Experts of a small language model.
Size: 18 layers, width 192, vocabulary 3298, 47.3M parameters.
Experts: 128 experts in each of 18 layers, 32 GeGLU neurons an expert, 6 picks a token, a softmax router, a shared expert of 192 neurons.
Below are experts of layer 3 (counted from 0) of a mixture-of-experts language model. Rows are named router (the router's row for the expert) and show model dimensions 0-191. Each number is 128 + 24 x the weight over its row's rms, rounded and kept within 0 to 255.
After each expert's rows: "mostly gets" lists some tokens that are sent to it at least half of the time. This comes from a sample of Wikipedia text that the model never trained on.

# expert 73
router [106 115 116  92  99  89  97 161 151  91 110 143 106 128  87 141 108 100 161 150 114 147 141 110 118 138 101 149 101 103 118 128 118 158 107 125 156 119 157 166 161 110 123 113 148 140 150  89 107 103 157 108 103  97 131 167 131 144 149 116 132  89 117 143 109  77  75 157 110 155  96  89 121 158  90  94 127 129 157 141 108 113 115 132  79 140 161 114 118 165 163 147 141 103 109 129 147 103 100  98 144 140 123 150 106 162  99 143 135 125 102 124 116 105 104 100 108  82 159 156 138 104 101  99 150 107 148 126 137 125  89 149 162  98 111 161 120 157 118 109 156  98 130 117 113 111  91 106 120 156 126  95 148 164 115 120 159 138 100 160 145 144 163 111 129 132 144 147 154  88 145 163 173 169 130 147 151 128 105 105  98 153 158 116 143 148 117 107 140 101 105 133]
mostly gets: "==", "|", "===", "The", " ==", "===="

# expert 64
router [128 142 157 148  83 147 113 108  98 138 171  74 154 120 130 122 116 125  78 107 143 143 126 157 106 119 101 175 161 143 146 163 143  88 123 122 134 182 112 102 175 134 115  81 146  96 107 107 134 117 137 160 125 137  98 113 139 120  95 107  93 122 150 141 121 134 132  74  99 141 113  99 173 126  96 126  92 155 137 107 121 121  99 108 140 152 169 107 131 107 138 125 154 172 133 111 127 129 161 134 116 123 153 148 105 169 170 129 161 132 113 152 120 154 133  98 143 151 146 148 129 126 147  90  71  96 116 121 152 101 131 138 152 110 107 173 107 157 115 111  85 141 151 101 116 128 121  99 160 160 172 137  99 141 118 137 108 130 108 133 149 162 149 144 147  95 147  99 102 132 121 108 101 108 108 139 105 131 150 122  85  97  75 110 142 122 105 106 107 136 155 112]
mostly gets: "t", "le", "ro", "ne", "te", "k"

# expert 39
router [149 135  98 107 151 129 179 152 139  86  69 158 162 143 142 123 148 117 152  96 119 137 117 131 132 100 142  94 181 165 159  94 126 114 118 133 136 125 100 139  98 119 116 141 133 173 139 149 140 151 110  87 173 122 126 114 127 141 122 198  84 126 131 155 118 108 163 153 129 131 149 107  94 109 161  93 141  95 151 126  87 163 169 111  97 114  89 170 131 170  99 111  83 106 134 109 142 122 130  89 130  90 116 146 113 123 114 145 137  87 122 119 124 125 133 148 100  93 101 157 121 131 144 115 144 160 128 108 107  80 118 115 124 151 126  82 125 129 112 136 116  93  86 112 107 133 133 128 136 163 171 126 111 159 124 130 133 113 136 160 130 116 111 117 142 117 134 107 107 141  85  99 141 126 149 141  76 104 151 160 124 147 110  84 132  99 121 126  98 164 108 141]
mostly gets: " that", " who", " had", " but", " after", " out"

# expert 123
router [114 122 100 128 108 146 127 123  97 160 155 100 120 137 120 138 128 129 160 134 148 144 108 116 109 142 142 184  90  89  99 132  98 103 106  92  83 165 153 159 159 127 133 133 115 113 116 110 144 112 114 105 121 146 135 103 123  78 116 124 106 147 162 135 157 128 104  70 126 109 158  98 164 135 149 163 124 170  97 105 127 126 108 115 131 157 153 137 146 129 167 107 144  94 114 113  98 121 194  84 104 150 103 109 125 141 173 112 138 120 173 151 150 114 149 142 150 129  90 119 148 136 136 137 130  89 154 111  97  93 134 130 160 107 128 137 109 141 127 114 156 161 151 135 150 105 141 167 163 119  91 145 118 151 129 149 110 154 128 173  93 140 131 109 141 110 134 148  72 137 153 101 152 115  83 130 154 133 100 137  78  91 100 165 127 106 102 134 110 147  94 123]
mostly gets: " E", " r", "E", "R", "ri", " U"

# expert 74
router [151 101 103 105 174 106 100 114 118 144 125  74 131 159 127  98 130 131 129 130 155 131 117 180 104 153 161 125 123 141 144 138 147 106 124 125 110 143 120 126 128 149 111 112 115 159 117 157 135 181 137 138 149  83 128 112 125 145 103 108 147 150 144 141 139 140 150 135 135 103 135 116  95 130 134 129  67 125 143 161 166 134 145 119 117  85  90 120 155 122 162 106 134 121 166 143 131  99 131 150 128 145 117 123 142 122  97  82  99 120 119 174 143 135  99 143 135 138 155 124 137 148 112  90 119  91 120 174 102  85 105 109 129  91 113 116 134  96  81 106 146 131 113 110  96 182 145 147 159 125 132  88  94 150 137 124 113 119 106 135 160 131 177 132  84 103  81 106 162  93 117 105 141 124 166 140 139 123 163 122 139 125 116 107 108 183 163  81 136 189 159 132]
mostly gets: "ives", "ures", "ence", "ates", "ely", "ious"

# expert 76
router [169 132 112 143 114 146 121 139 110 151  97  89 129 143 132 145 158 117  81 141  92 106 144  91 130 112 105 107 107  91 121 158 151 115 116  89 160 173 135 176 177 132 122  84 107 112  80 113 101 151 125 118 118 118 146  99 116 142 108 118 139 117 109 138 108 129  97  89 146 159 128 156 152 175 106 127 138 113  93 109 119 113 124 117 121 152 146 110 178 123  81 119 140 140 119 137 119 137 139 161 167 116 144 128 160 100 154 144 113 149 155 145 109 112  99 140 160 138 161 136 129 162  94  80 127 153 122 145 105 160  95 119 108 124 165 148 159 133 167  94 156 136 148 116 139 152  86 143 115 126 116 133 121 147 144 132 114 144 144 171 116 119 123 136 156 108 134  88 127 123 106  93 127 110  85  62 156 129 113 138  86 142  97 141  84 102 105 136 105 137 180 101]
mostly gets: "l", "am", "m", "ul", "ur", "om"

# expert 110
router [149  96 160 136 101 135 111 149 125 133 148 111  97 159 140 160 112 125  95 140 114 151 151  97 115 102 113 116 165  98 111 150 125  91 103 160 166 138  80 112 130 150 109 129  93 120 134 120 133 128 135 157 107 148 151 119 112 138 131 105 157 168 113 160  98 139 155  69 158 157 160 116 170 166  91 116 144 100 120 107 149 118 140 121 102  97  99  97 168 114  92 130 166 166 132 171 137 169 132 126 163 131  99 141 107 157 145 136 112 150 103 159 107 138  91 151 140 149 140 149 138 169 119 122  65 148 115 107 129 137 120 156 101  98 103  80  88 140 148  84 136 142 129 119 116 143  81 133  94 138 165 149 171 157 131 133  94 100 114 118 161 128  94 113 125  85 110  96 169 143 124  92 138 107 103 125 116 132 127 136 148 111 136 159 134 121 122 126 112 118 149 125]
mostly gets: "em", "ik", "ov", "ah", "ok", "ob"

# expert 103
router [154 107 142 155 116 147 158 155 148 152 143 105 131  82 110 155 116 126 142  86 120 120 122 100 132 119  85 148 164 120 132 119 100 149 120 156  84 121 157 135 103 113 137 125 156  94 136 104  98 151 161 151 106 142 170 113 141 168 116 116 130 161 113 101 173 140 104  91  97 105 137 132 134 160 119 140 146 157  94 112  82 121 139  93 140 146 102 109 136 132 162 170 125 116 110 114 126 153 190 159 104 113 138 136 126 159 138 150 122  85 148 134 116 147 154 113 156 145 168 132 149 113 136 125 144 156 105 164 145 151 147 139 111 113 119 119 112  89 172 100  96 124  94 140 146 103  83 114 140 110 106 180 159  89 107 105 137 131 148 103  96 107 138 106 112 122 140 144 110 117  90 109 117 108  93 138 150 184  96 130 111  85  98 140 131  95 108 153 173 110 100 120]
mostly gets: " V", " v", " U", " r", "V", " f"

# expert 5
router [168 152 123 141  92 130 113 107  99 173 137  88 115 147 138 157 151 131 105 159 159 151 111 130 113 105 114  98 104 122 108  99 128 145 159 138 124 140 143  92 164 130 115 119  91 105  96 123  93 128 164 149 135 144 162 111 106  83 157 104 118  93 127 130 135 139 114  81 158  99 140 151 177 160 150 165  79 159 114 111 103 119 145 133 117 152 162 114 163 107 110 114 130 131 144 112 125 121 102  89 104 157 129 130  97 166 130 147 141 158 108 152 136 132 164 119 136 145 115 120 145 117 115 145  81 164 109 112 116 159  98 150 119 115  93 158 136 114 107  87  87 165 153 117  93 149 147 119 158 167 110 137 102 150 165  95 151  95 132 104 132 120 140 108 144  86 134 114  86 109 121 103 110 111  86 101 151 163 134 118  99 140  83 138 145 113 117 150 111 135 179 118]
mostly gets: "y", "ly", "ell", "land", "ers", "é"

# expert 92
router [133 110 120 109 143 141  93 119 145 125 162  99  95  96 167  92 139 154 134 128 129 140 112 169 160 164 124  71  91 145 117 167 157 141 121 105 133 114 144 110 101 138 120  94  87 159 121 136 104 128 131 110 125 105 172 123 120 125 132  96 157 109 143 134  97 136 141 149 141 143 107 124  95 184 112 105 122 169 145 144 156 129 118 124 132  92 115 140 123 136 153 139  91 123  94 155 138  96 137 103 132 153 139  88 186 123  95 148  77 121 133 109 134 141  95 129  98 137 153  92 167 206 141  87 102  86 133 143 127 118 122  91 143 100 143 153 158 117  98 130 111 102 114 126  90 150 137 150 177 160 143  98 111 131 152 118  80 144 157 135 115 119 130 167 129  89 106 134 114 110 135 167 114 135 145 124 155 112 138  98 154 158 135 139 109 166 147 159 127 134 128 136]
mostly gets: "ating", "ade", "ely", "ures", "ime", "lement"

# expert 121
router [124 176 199 116 117 124 109 104 146 117 145 155 130  76 111 148 146 145 146  84 130  95 153 158 113 132 147 134 148 117 109 166 115 133 170 130 170 135 100 102 135 129 123 156  92 146  84 119 130 137 125  98 102 130 169 172 192 112 111 143  72 143 188 115 129 129 140 107 119 139 132 144 162 173 148 140 140 158 109 132  97 166 116 173 131 152 112 132 138 112 131 100 157 158  87 107 119 114 110  91 108 134 153 137 139 135 129 124 150 141 123  82 117 126  81 137 157 127  89 130 125 120 143 147 140 132 103 148 132 150 141 155 148 146 121 134 105  88 158 171 146  96 143 138 131 110 145 104 116 148 131 175 105 145 138 148 162 127 153 111 118 136 134 155 114 130 118 103 117 155 109 144 109 124 149 137 110  93  78 108 147 118 153 149 157 139 188 156 129 118 140 108]
mostly gets: " 7", " 3", " 6", " 5", " 2", " 19"

# expert 43
router [149 151 107 115 152  80 104 150  85 104 107 116 127  83 119 152 117 117 159  87 150 154 104 116 111 107 125 118 103 135 108 137 103 125 129 159 136 106 131 141 116 119 211  97 152 164 140 119  96 138 101 110 118  94 145 145 145 140  94 110  83 173 110 122 119 109  89 134 103 165 144 132 150 108 110 105 137  91 142 121 108 114 153 115 154 161 114 103 157 150 178 142  95 118 155 113 155 117 120 131 116 132 118 159 111 132 150 144 151 154 106 148 126 133 120 122 126  92 131 118 118 105 123  99  91 146 132  90 157 144 101 154 137 170 132 144 124 150 160 104  90 173 137 139 125 113  94 106  96 129 147 110 157  92 105 125 156 157 102 128 156 136 135 114  84 155 148 112 153 139 173 158 144 181  94 123 125 166  92 108 118 116 159 142 131 157 131 166 131 111 160  99]
mostly gets: "\n", "\n ", "\n   ", "==", "====", " In"

# expert 37
router [110 120 123  94 156 139 156 130 136 142 109  93  72  84 164 125 135 130  92 140 104 114 108 104 162 167 103 104 151 159  94  93 122 119  98 123 106 111  86  86 129 113 126 128 118 134 148 177 107 125 119 103 145 144 133 131 131 171 123 108 137 129 131 105 144 135 157 123  87  99 120  63  99 157 161 139 160 104 149 111 160 101 146  99 138 110 128 184  91 148 115 159 116 107 159  95 109 157 105 130 100 112  96  80 146 129 115 131  96  91 106 124 135 114 132 127 145 151 172 149 106 112 172  74 133 111 100 158 104 119 140 114 131 144 133 124 119 114 117 162 119 170 130 124 106  87 163 128 178 150 126 114 151 128 123 156 116 142 150 165 103 133 162 125 105 144 140 118 142 124  96 152 117 117 156 111 134 116 154 108 143 110  67  96 130 151 134 151 115 139 144 116]
mostly gets: " out", " v", " but", " up", " place", " them"

# expert 69
router [162 144 149 147  83 131 133 119  90 151 163  55 154 142 106 146 122 129  71 165 180 147 106 123 146 101 135 168 146 133 144 120 141 125 132 132 132 192 118 126 166 138 126 101 111 123 114 112 107 185 137 142 122 121 137 114 143  87 111 108 130 127 126 115 119 134 111  72 133 110 150 136 184 145  92 135  70 142 103 128 138 122  97 131 117 186 143 104 159 124 127 102 145 152 122 125 121 141 135 129 150 148 131 139 110 169 156 106 165 119 118 155 122 143 145 123 154 118 116 131 143 146 141 109  79 138 120 151 113 147  89 142 134 126 105 189 126 159 138 105  76 177 135 112 128 146 117 128 161 153 147 135 126 121 161 106 132 103 111 142 157 129 146 125 142  79 140 134 120 137 123  95  90 116 107 110 158 137 124 144  75 124  98 146 121 138 133  93 119 148 177 118]
mostly gets: "t", "i", "le", "d", "ot", "as"

# expert 87
router [133 159 120 141 102 142 115  98  92 138 160 103 145 119  85 126  93 144  74 160 108 122  93 145 115  71 114 111 167 116 172 147 141  96 148 146 117 179 138 120 168 140  99 109  97 111 120 106 158 160 153 142 105 138 121 161 137  92 120 103 141 110 144 137 118 115 123  86 141 126 158 160 199 146 113 120  73 102 129 107 143  87 148 152 128 112  89 106 161 105 115 103 134 143 178 116 182 149  90 117 153 153 160 137 105 135 120 117 115  85 139 160 129 144 144 127 164 110 127 135 123 158 100 149 142 115 113 146 114 165 100 142 147 143 147 135 146 163 159 126 149 159  95 130 106 137 164 121 162 117 104 142 117 126 156 111 122 146  83 155 151 113 147  99 136 100  96 102 111 134 130 128 101 127  97 130 141 106 109 136 141 120 115 116 118 140 137  89 120 162 150 101]
mostly gets: "ch", "pl", "p", "cl", "arl", "erg"

# expert 19
router [162 148 169  92  92 131 127 151 101 133 166  93 164 153  91 147 120 115  74 139 170 105 111 109 120 150 142 134 161  99 114 116 110 154 116 143 125 166  79 161 160 168 125  89 124 101  97 106 102 115 149 165 152 134 152 106 124 132 125 131 129 155 100 142 109 136 139  77 102 146 146 114 169 148  92 121 130 127  71 127 125 124 120 123 145 150 110 104 167 107 131 161 137 150 124 134 139 162 124 132 160 171  86 131  94 157 170  97 160 137 128 149 143 134 138 132 136 156  86 148 163 157 135  86  75 117 145 133 116 141 143 118 138 132 111 159 114 108 165 107 111 124 158 105 123 134 147 127 132 165 157 152 105 148 114 141  97 119 108 135 158 109 132 105 133  88 158 105 109 125 111 102 113 122 106 133 153 165  77 116  96 146 111 141  96 136 102 125 145 151 158 155]
mostly gets: "e", "o", "es", "z", "é", "ew"

# expert 48
router [102 118 112 121 102 150 131  81 169 135 124 105  82 136 116 127 115 165 149 151 120 116 130 124 113 161 156 104  96 160 128 116 127 117 138 137 153 117 145 125  97 105 138 135 126 146 123 165 127 153  98 143 131 113 115 144  88  86 151  98 145 120 179 146 124 145 101  91 149 138 146 160  93 145 152 140  84 163 123 140 120 116 123 138 122 123 110 110 143 146 150 100  99 105  99 196 130 138 125 135 136 155 134  66 121 100 113 124 111 101 168  90  99 106 101 145 134  98 104 128 107 125 143 150 151  81 104 144  99 149 159 131 175 161 139 120 120 108  90  88  73 106 116 118 110 171 163  77 102  95 108 128 130 149 171 152 102 164 118 141 120 131 115 113  91 173 161 142 126 114 163 133 140 118 171 141  82 133 134 130 151 111 133 138 141 153 113 113 117 138 121 156]
mostly gets: "ial", "ail", " Party", " National", " American", "ism"

# expert 77
router [104 125 123 132 175 128 107 130 144 101 129 157 152 131 121 125 178 116 123 152  97 141 146 103 167 125 137 143  96 123 110 110 137 145 145 148 119  88 145 145 140 128 142 162 142 168 151 101 131 111 114 132 108  86 157 199 136 101 154 116 136  85 129 160 118 134  95 159 108 137 151 163  94 163 116 120 144 129 155 168 134 116 140 127 121 143 130 142  68 158 176 167 112 131  95 110 168 133 135  80 133 159 170 118 130  98 124 138  94 127 107 119 116 125 131 108  85  82 156 134 125 118  95 113 121  83 117  78 119 135 143 141 134 135 107 153 111 132 141 102 111 102 129 170 122 143 118  94 135 117 103 143 132  89 122 113 107 143 149  92  97  92 142 174 120 149 143 140 118  76 173 158 157 176 123 149 152 103 114  93 149 158 153 153 116 108 104 125 122 130 127 129]
mostly gets: "==", "The", "the", " The", " List", "See"

# expert 8
router [143 109 115 139  93 150 119  82 103 121 113  90 166 150  99 100 114 127 104 130 171  94 117  81 163 137 149 136 149  97  99 124  80 118 104 120 147 147 109 119 135 121 121  74 155 101 107 100 105 157 146 157 110 139 135 109 143 157 110 101 121 148  95  84 140 143 124 106 151 112 122 141 166 148 113 157  88 153 117 118 127 127 104 126 141 159 149 106 150 104 159 158 144 153 109 138 110 123 168 138 104 110 144 150 170 165 160  91 131 126 116 147 108 135 159 140 164 109 158 148 137 129 134  69  70 149 114 168 129 136 141 114 135 168 132 131 158 160 116  80 111 151  90 102 147 131 124 107 138 112 114 116 147 147 108  84 113 113 169 136 137  93 117 117 143  98 114 144 114 130 115  94 112 114  92 127 130 156 103 118  87  91 135 169  86 106 147 108 124 126 165 121]
mostly gets: "u", "v", "il", "n", "ir", "l"

# expert 83
router [149 113 135 147 124 122 178 144 108  93 146 105 112  85 136 111 138 130 123 104 115 153 118  89 121 119 119 119 155 157  99 113 140 171 133 137  93  86  97 169 107 170 132 141 126 163 132 173 119 115 121 127 140 135 133 159 190 123  91 171 107 110 109  84 131 104 149 161 103 133 126 146  89 132 141  96 154 110 114 122  89 135 124 102 132 112 114 141 146 184  88  83 108 184 151 118 134 129 178 117 149 133 105 115 118 117 134 143 126 129 102 141 130 131 147  63 122 156 112 119 120 126 150 115 129 141 170 114 169 146  90  93 146 108 110 168 123 137  99 163 103 161 136 144 132 121 112 108 154 163 168 111 114 132 130  66 130 131 146 104 127  99 136 118 123 116 137 149  98 143 129 133 143 117 102 103 100  98  95 127 127  94 140 112 127 114 143 141 103 115  82 176]
mostly gets: " of", " on", " in", " to", " as", " for"

# expert 98
router [133 158 125 133 126 126 121 110 154 113  96 161 127 137 137 157 114 142 164 170 153 136 130 160 182 144  74 143  89 148 166  88 131 117 177 156 138 105 135 134  93 120 144  75 122  94 114 138 137 102 112 139 147 133  89 125 121 110 128 132 118 149 137 137 131  99 113 139 113 149 111 117 100 121 135 118 115 180 111 155 117 151 128 141 133 136  91 135 100 164 104 105 107  93 110 189 109 129 119 116 111 141 178 115 106 126 153  92 152 132 123  83 177 124  96 142 119 136 118 121 148 113 110 152 158 118 119 186 106  93 147  83 108 123 163 102  95 127 118 163 121 106 143 143 141 166 154 133  93  92 138 101 133 164 151 149 136 117 108 116 143 112 120 170 167 110 152 147 129 104 178 161  89 125 139 148  91 140 130 120 150 134 148 163 148 154 153 107 106 128 100 103]
mostly gets: " district", " District", " government", " State", " president", " law"

# expert 46
router [143  70 111  71 159 133 121 117 122 154 113 127  88 133 171 103 121 130 157 119 128 131 132 182 129 140 132 110 132 171 164 116 133  92 171 124 110 132 151 101 110 107 123 107 111 171 136 146 168 141 133 130 160  95 104 103 116 136 153  87 130 147  90 141 155 138 153 158  97  87 119 104  97 114 127 133 114 128 134 153 145 114 167 158 107 101 103 153 127 131 137 158 112 111 141 158 138 134 131 132 113 161 121  87 147 106 121 163 107 109 124 126 144 117 151 137 132 142 145 138 129 164 111 133 160  93 162 121  96 108 143 106 118 100 143 102 119  74 100  69 135 106 118 146  78 144 153  90 141 121 121 107 124 148 138 144 104 135 105 139 143 149 147 148  73 129 102 120 140  94 106 127 185 151 160 132 141 114 179 120 139 171 102  97 125 178 150  92 146 127 117 126]
mostly gets: " Cup", " medal", " League", " Team", " England", " Football"

# expert 109
router [151 142 129 125  86 141 132  79  93 137 140  78 150 150  94 185 126 121 117 142 155 135 129 160 101  84 152 162 128 102 168 141 151 113 111 160 106 143 111 164 131 151 114 120 118 149  85 104 102 186 137 139 132 154  99 122 124  96 115 106 147 100 108 117 165 135  88 106 124 105 150 122 149 160 156 179  98 108 117 104 132 138 103 110 124 152 111 115 158 113 124 126 156 111 161 121 161 137 111 140 115 122 149 158 103  86 177 118 105 106 136 174 123 134 158 111 147 100 141 154 124 145 115 138 113 139 100 131 121 131 130 138 106 143 108 185 135 169 145 121 166 149 121  75 140 179  89 135 139 125 118  94 147 110 140 118 111 154 134 102 118  98 153 161 146  82 112 134 115  85 156  96 129 115  83 144 149 161 100 118 126 110 126 165 151 139 118 124 119 117 120 142]
mostly gets: "p", "L", "P", "E", "R", "V"

# expert 94
router [159 136 133 153  86 132 119 109  93 119 154 133 141 124 101 109 127 135  89 140 135 108 134 153 103  71  93 143 124 100 138 166 133  99 112 100 137 168 112 124 194 169 113  80 106  98 101 122 118 130 153 156 127 135 142 121 123 127  96 104 150 104 121 100 138 127  97  92 163 115 146 144 130 153 106 157  96 122 123 122 127 100 118 154 151 161 100 106 131 120 137 158 155 197 137 106  95 124 119 110 115 146 143 166 142 135 165 145 114 107 131 159 144 135 152 127 140 136 136 150 104 170 113  98 149 117 113 138 124 166 120 135 141 141 144 166 174 142 178 137 147 155 135 140 112 113  99 162 158 118 101 163  94 141 109  97 110 147 103 129 106 125  98 169 156 119  79 152  88 128 100 125  99 114  83 105 125 143  76 129 118  74 144 134 146 104 152 115 114 152 137 128]
mostly gets: "l", "h", "p", "m", "g", "f"

# expert 62
router [155 140 135 149  98 151 149  80 105 124 137 161 154 134 106 152 121 119  86 142 109 132 153 103 128 133 110 126 156 122  95 138 113 163 141 131 150 122 121 189 169 127 135  91 130  91 137 139 149 154 131 148 156 110 141 131 161  93 157 113 113 100 147  97 142 125  95  92 134 136 129 145 131 115  94 107 112 153 100 123  77 117 174 141 119 164 162 163 115 138 105 160 153  89 139 116 146 109 127  59 123 161 175 105 111 146 118 120 121 151 115 107 115 132 146 135 121 126 124 143 124 158 109 122  73 150 157 163 156 141  97  94 118 150 118 163 123 154 148 105  85 115 137 153 107 114 163 111 129 134 160 127 123  97 127  81 169 130 137 131 159 149 128 118 167 116 127 143 104 125 152 145 131 183 138 124 140 162 130 138 129 153  96 152 115 100 117  79  83 124 148 184]
mostly gets: " |", "|---|---|---|---", ";"

# expert 95
router [ 83 153 127 140 179 123  93 125 150  99 113 146 139 118 143 136 142 111 157 142 100 125 160 129 177 142 133 116  91 136 148  83  93 129 100 140 135  99 133 121 122 132 117 133 104 142 141 135 138  82 130 126 121 131 130 177 134 115 152 184 144 122 110 154 119  89 148 169 162  98  72 134  98 108 112 140 176 143 149 107 122 126 128  89  98 141 144 123 114 182 150 149 126 119  83 124 115  95 117 119 123 135 155 137 149  83 148 147 119 169 151 120 136 113 165 118  90 153 167  54 124 146 145 163 157 118 121 145 143  97 120  96  92 127 127 109 101  97 127 166 115  96 108 158 168 158 129 102 110  96  99 146 119 132 111 146 114 140 104 117 148 115  81 178  99 139 118 137  90 132 168 143 113 133 114 137 117 129 157 136 156 154 125 123 109 110 115 128 101 104 121 155]
mostly gets: " such", " published", "See", " us", " still", " known"

# expert 101
router [156 107 170 153  99  72 117 110 139 132 123 141 155 159 103 155 118 121  83 134 134 150 113  98 118  98  89  94 182 106 145 149 108 149 105  71 106 155 138 156 101 123 118 138 147  92 128 161  94 159  88 109 118 108 154 115 160  99 163 117  77 102 166 108 115 132  88 106 111  88 137 138 152 104 103 106 148 156 142 115 122 114 146 118 150 160 167 137 138 117 138 107 154 128 155 119  96 112 149 137 158 155 114 149 107 114 104 129 107 149 131  75 116 127 146 114 138 148 115 129 120 154 107 127 119 140 115 162 118 134 108 160 156 152 106  85 115 159 122 112 132 143 156 155 129 130  79 123 163 174 148 120 114 107 128 133 141 119 143 121 134 163 148 114 163  84 128 134 103  79 162 151 109 175 121 130 147 165 109 118 108 161 161 122 141 143 113 138 124 124 135 176]
mostly gets: " |", ");", " ;", ";"

# expert 2
router [139 116 131 130  94 127 163 127 131 143 152  73 124 142  97 102 124 125 104 138 166 151 116 103 110 103 158 116 146 141 105 112 174 152 111  94 152 178 140 150 158 134 133 142 146 167 121 141 134 162 147 139 131 141 107 129 115 101  90 110 105 174 120 133 146 142 130 146 113 151 138 150 117 186 100 109 152 170 138 174 105 114 139 105 131 106  95 102 145 157 132  99 157 105 140 107 145  93  97 153 125 152 124 155 147 152 146 132 121 137 122 162 113 144 108  85 159 140 102  94 151 123 121  79 114 155  87 117 181 153 131 150 170 119 116 171 114 148 100 134 105 173 146  86 125 121 125 139 155 165 167 116 164  96 168 141 131  86 134  90 105  96  97 118 157 149 149 110 148 144 124 158 116 134  81 114 168 111 132 134 127 111 130 113 144 117 120 105 115 165 110 153]
mostly gets: " on", " by", " from", " of", " in", " at"

# expert 79
router [109 136 143 108 169 145  95 142 154 160 165  45 104 100 156 132 130 125 132 149 113 139 132 103 148 122 165 104 115 154 160 152 149 182 111 114 140 111 121 125  93 170 134 135  93 173  90 154 121 131 121 100  88 113 148 133 124 147 165  88 149 141  97 152 124 129 138 150 157 139 150 140 113 183 101  83  89 128 146 176 160 131  82 135 129  93 125 114 138 119 108 136 112 122  86 125 137  90  99 121 147 119 107  94 167 111 104 164  84 120 147 134 128 144 120 130 111 122 157 111 154 146 126  72 112  74 167 157 129 129 119 102 137 141 152 145 128 117 122 142 136 132 132 152 145 145 138 122 173 132 168 124 140 140 106 131  93 126 122  94 110 140 146 173 147 106 132 154 116 113 163 121 140 121 153 112 150 170 142 111 163 113 138 106 104 147 148 136 112 150 134 131]
mostly gets: "ade", "ating", "ures", "ely", "ography", "ially"

# expert 67
router [130 106 130 106 115  96 119 156  83 121  98 128 132 158 104 135 112 115 146 143 137 134 104 118 142  92  97 134 104  95  93 166  97 145 110  91 137 164 151 167 151 150 126 138 150  94 149  92 104 115 103 123 118 152 147 148 114 152  88 113 122  94 148 112 133 139 113  86 109 152 116  69 137 102 105 131 115 113 107 129 134 109 125 163 135 148 157 123 135 106 100 155 148 166 120 130 150 150 101 158 109  75 115 161 182 141 164 131 145 140 110 143 111 115 155  86 142  83 115 142 136 142  97 128  72 158 134 158 171 124  99 104 158 108 168 145 136 154 131 108 155 123 146 154 124  95  89 104  94 154 157  99 101  92 147 119 158 107 106 141 116 114 157 103 136 140 135 126 116  90  96 166 115 137 163 114 138 105  93 123 108 124 161 138 143 111 132 144 168 125  85 104]
mostly gets: "-", "|", "=", "–", "===", "===="

# expert 112
router [122 120 117 112 102 136 152  99 125 120  99 123 140  84 133  92 162 128 114 129  99 152 132 135 151 181 126 148  89 140 120 169 146 108 165  98 134 104 118  80 101 152 114 170 143 157 135 127 130 116 147 115 170 136  91 143 118 170 146 108 139  95 137 137 131 131 145 149 108 113 125 110  87 114 179 125 117 172 119 137 154 107 107 140 147 117 166 153 122 146 151 142  97 118 156 140 129 121 127 135 176 133  81 126 144 105 128  94 115 116 159  77 118 118  99 155 129 141 158 110 115  80 189 152 154  87 118  77 142 123 150 104 101 173 134 106 114 136 125 150 137 142 116 102 158 148 163 145 102  81  98  98 130 120 152 133  81 159 123 122 143 148 127 123 146 119 157 164 158 122 157 167 142 182 147 149 120  90 140 149 141 115 128 140 114 120 138 108 131  97  93 146]
mostly gets: " min", " dr", " group", " stud", " elect", " dist"

# expert 105
router [125 161 116 142 155 138 163  60 143 126  77 164 137 110 110 132 119 136 150 155 120 136 158 127 157 140  96 142  97 161 163 116 128 134 165 111 141 110 113 139 103 122 122 129 136 120 119 125 104  96 134 131 147 176  89 104 115 113 119 137 123 115 116 144 161 102 142 148 119 136  96  98  90  92 167 129 136 170 128 193 124 134 149 111 145 159 151 133  73 164  86 160 134  95 121 158 133 160 128 119 121 119 159 110 164 120 151 136 121 119 150  83 135 124 106 124 104 163 114 135 145 112 150 152 141 133 120 122 113 119 136  85 105 153 125  96 111 121 174 176 140 116 148 133 154 169 132 136  91  95 108 103 134 120 138 151 129 146  89 141 113 137 120 175 158 142 150 128 144 133 173 193 116 111  99 149 123 109 143 129 145 124 125 148 144 153 126  87  91  81 106 171]
mostly gets: " office", " act", " government", " station", " system", " program"

# expert 114
router [149 147 177 166 110 132 138 128 140 143 124 165 155 156 112 149 150 133 151 133 140 109 140 157 113 112 146  98 161 126 122 156 121 104 129 133 155 161 112 129 114 130 122 140 104 153  91 127 141 141 151 118 146  87 148 136 195  98 115 129  58  97 160 113 124 135 113  95 110 152 129 105 148 154 151 116 139 135  80 116 113 170 119 165 109 172  91 127 100 100 118 127 159 152  82 105 156 117 115 101 130 146 168 106 132 135 126 122 157 156 119 120 118 124  57 148 163 151  92 121 123 117 108 128 137 154 125 176 135 159 106 147 110 116 123 140 125 110 166 179 144 102 152 100 138 108 123 118  98 139 117 153  98 142 101 150 158 119 151 137 107 143 110 157  81 159 127 146 128 145 122 117 111 112 150 112 127  99 110 114 158  90 152 162 157 151 195 145 144 132 142 109]
mostly gets: " 7", " 3", " 6", " 5", " 2", " 19"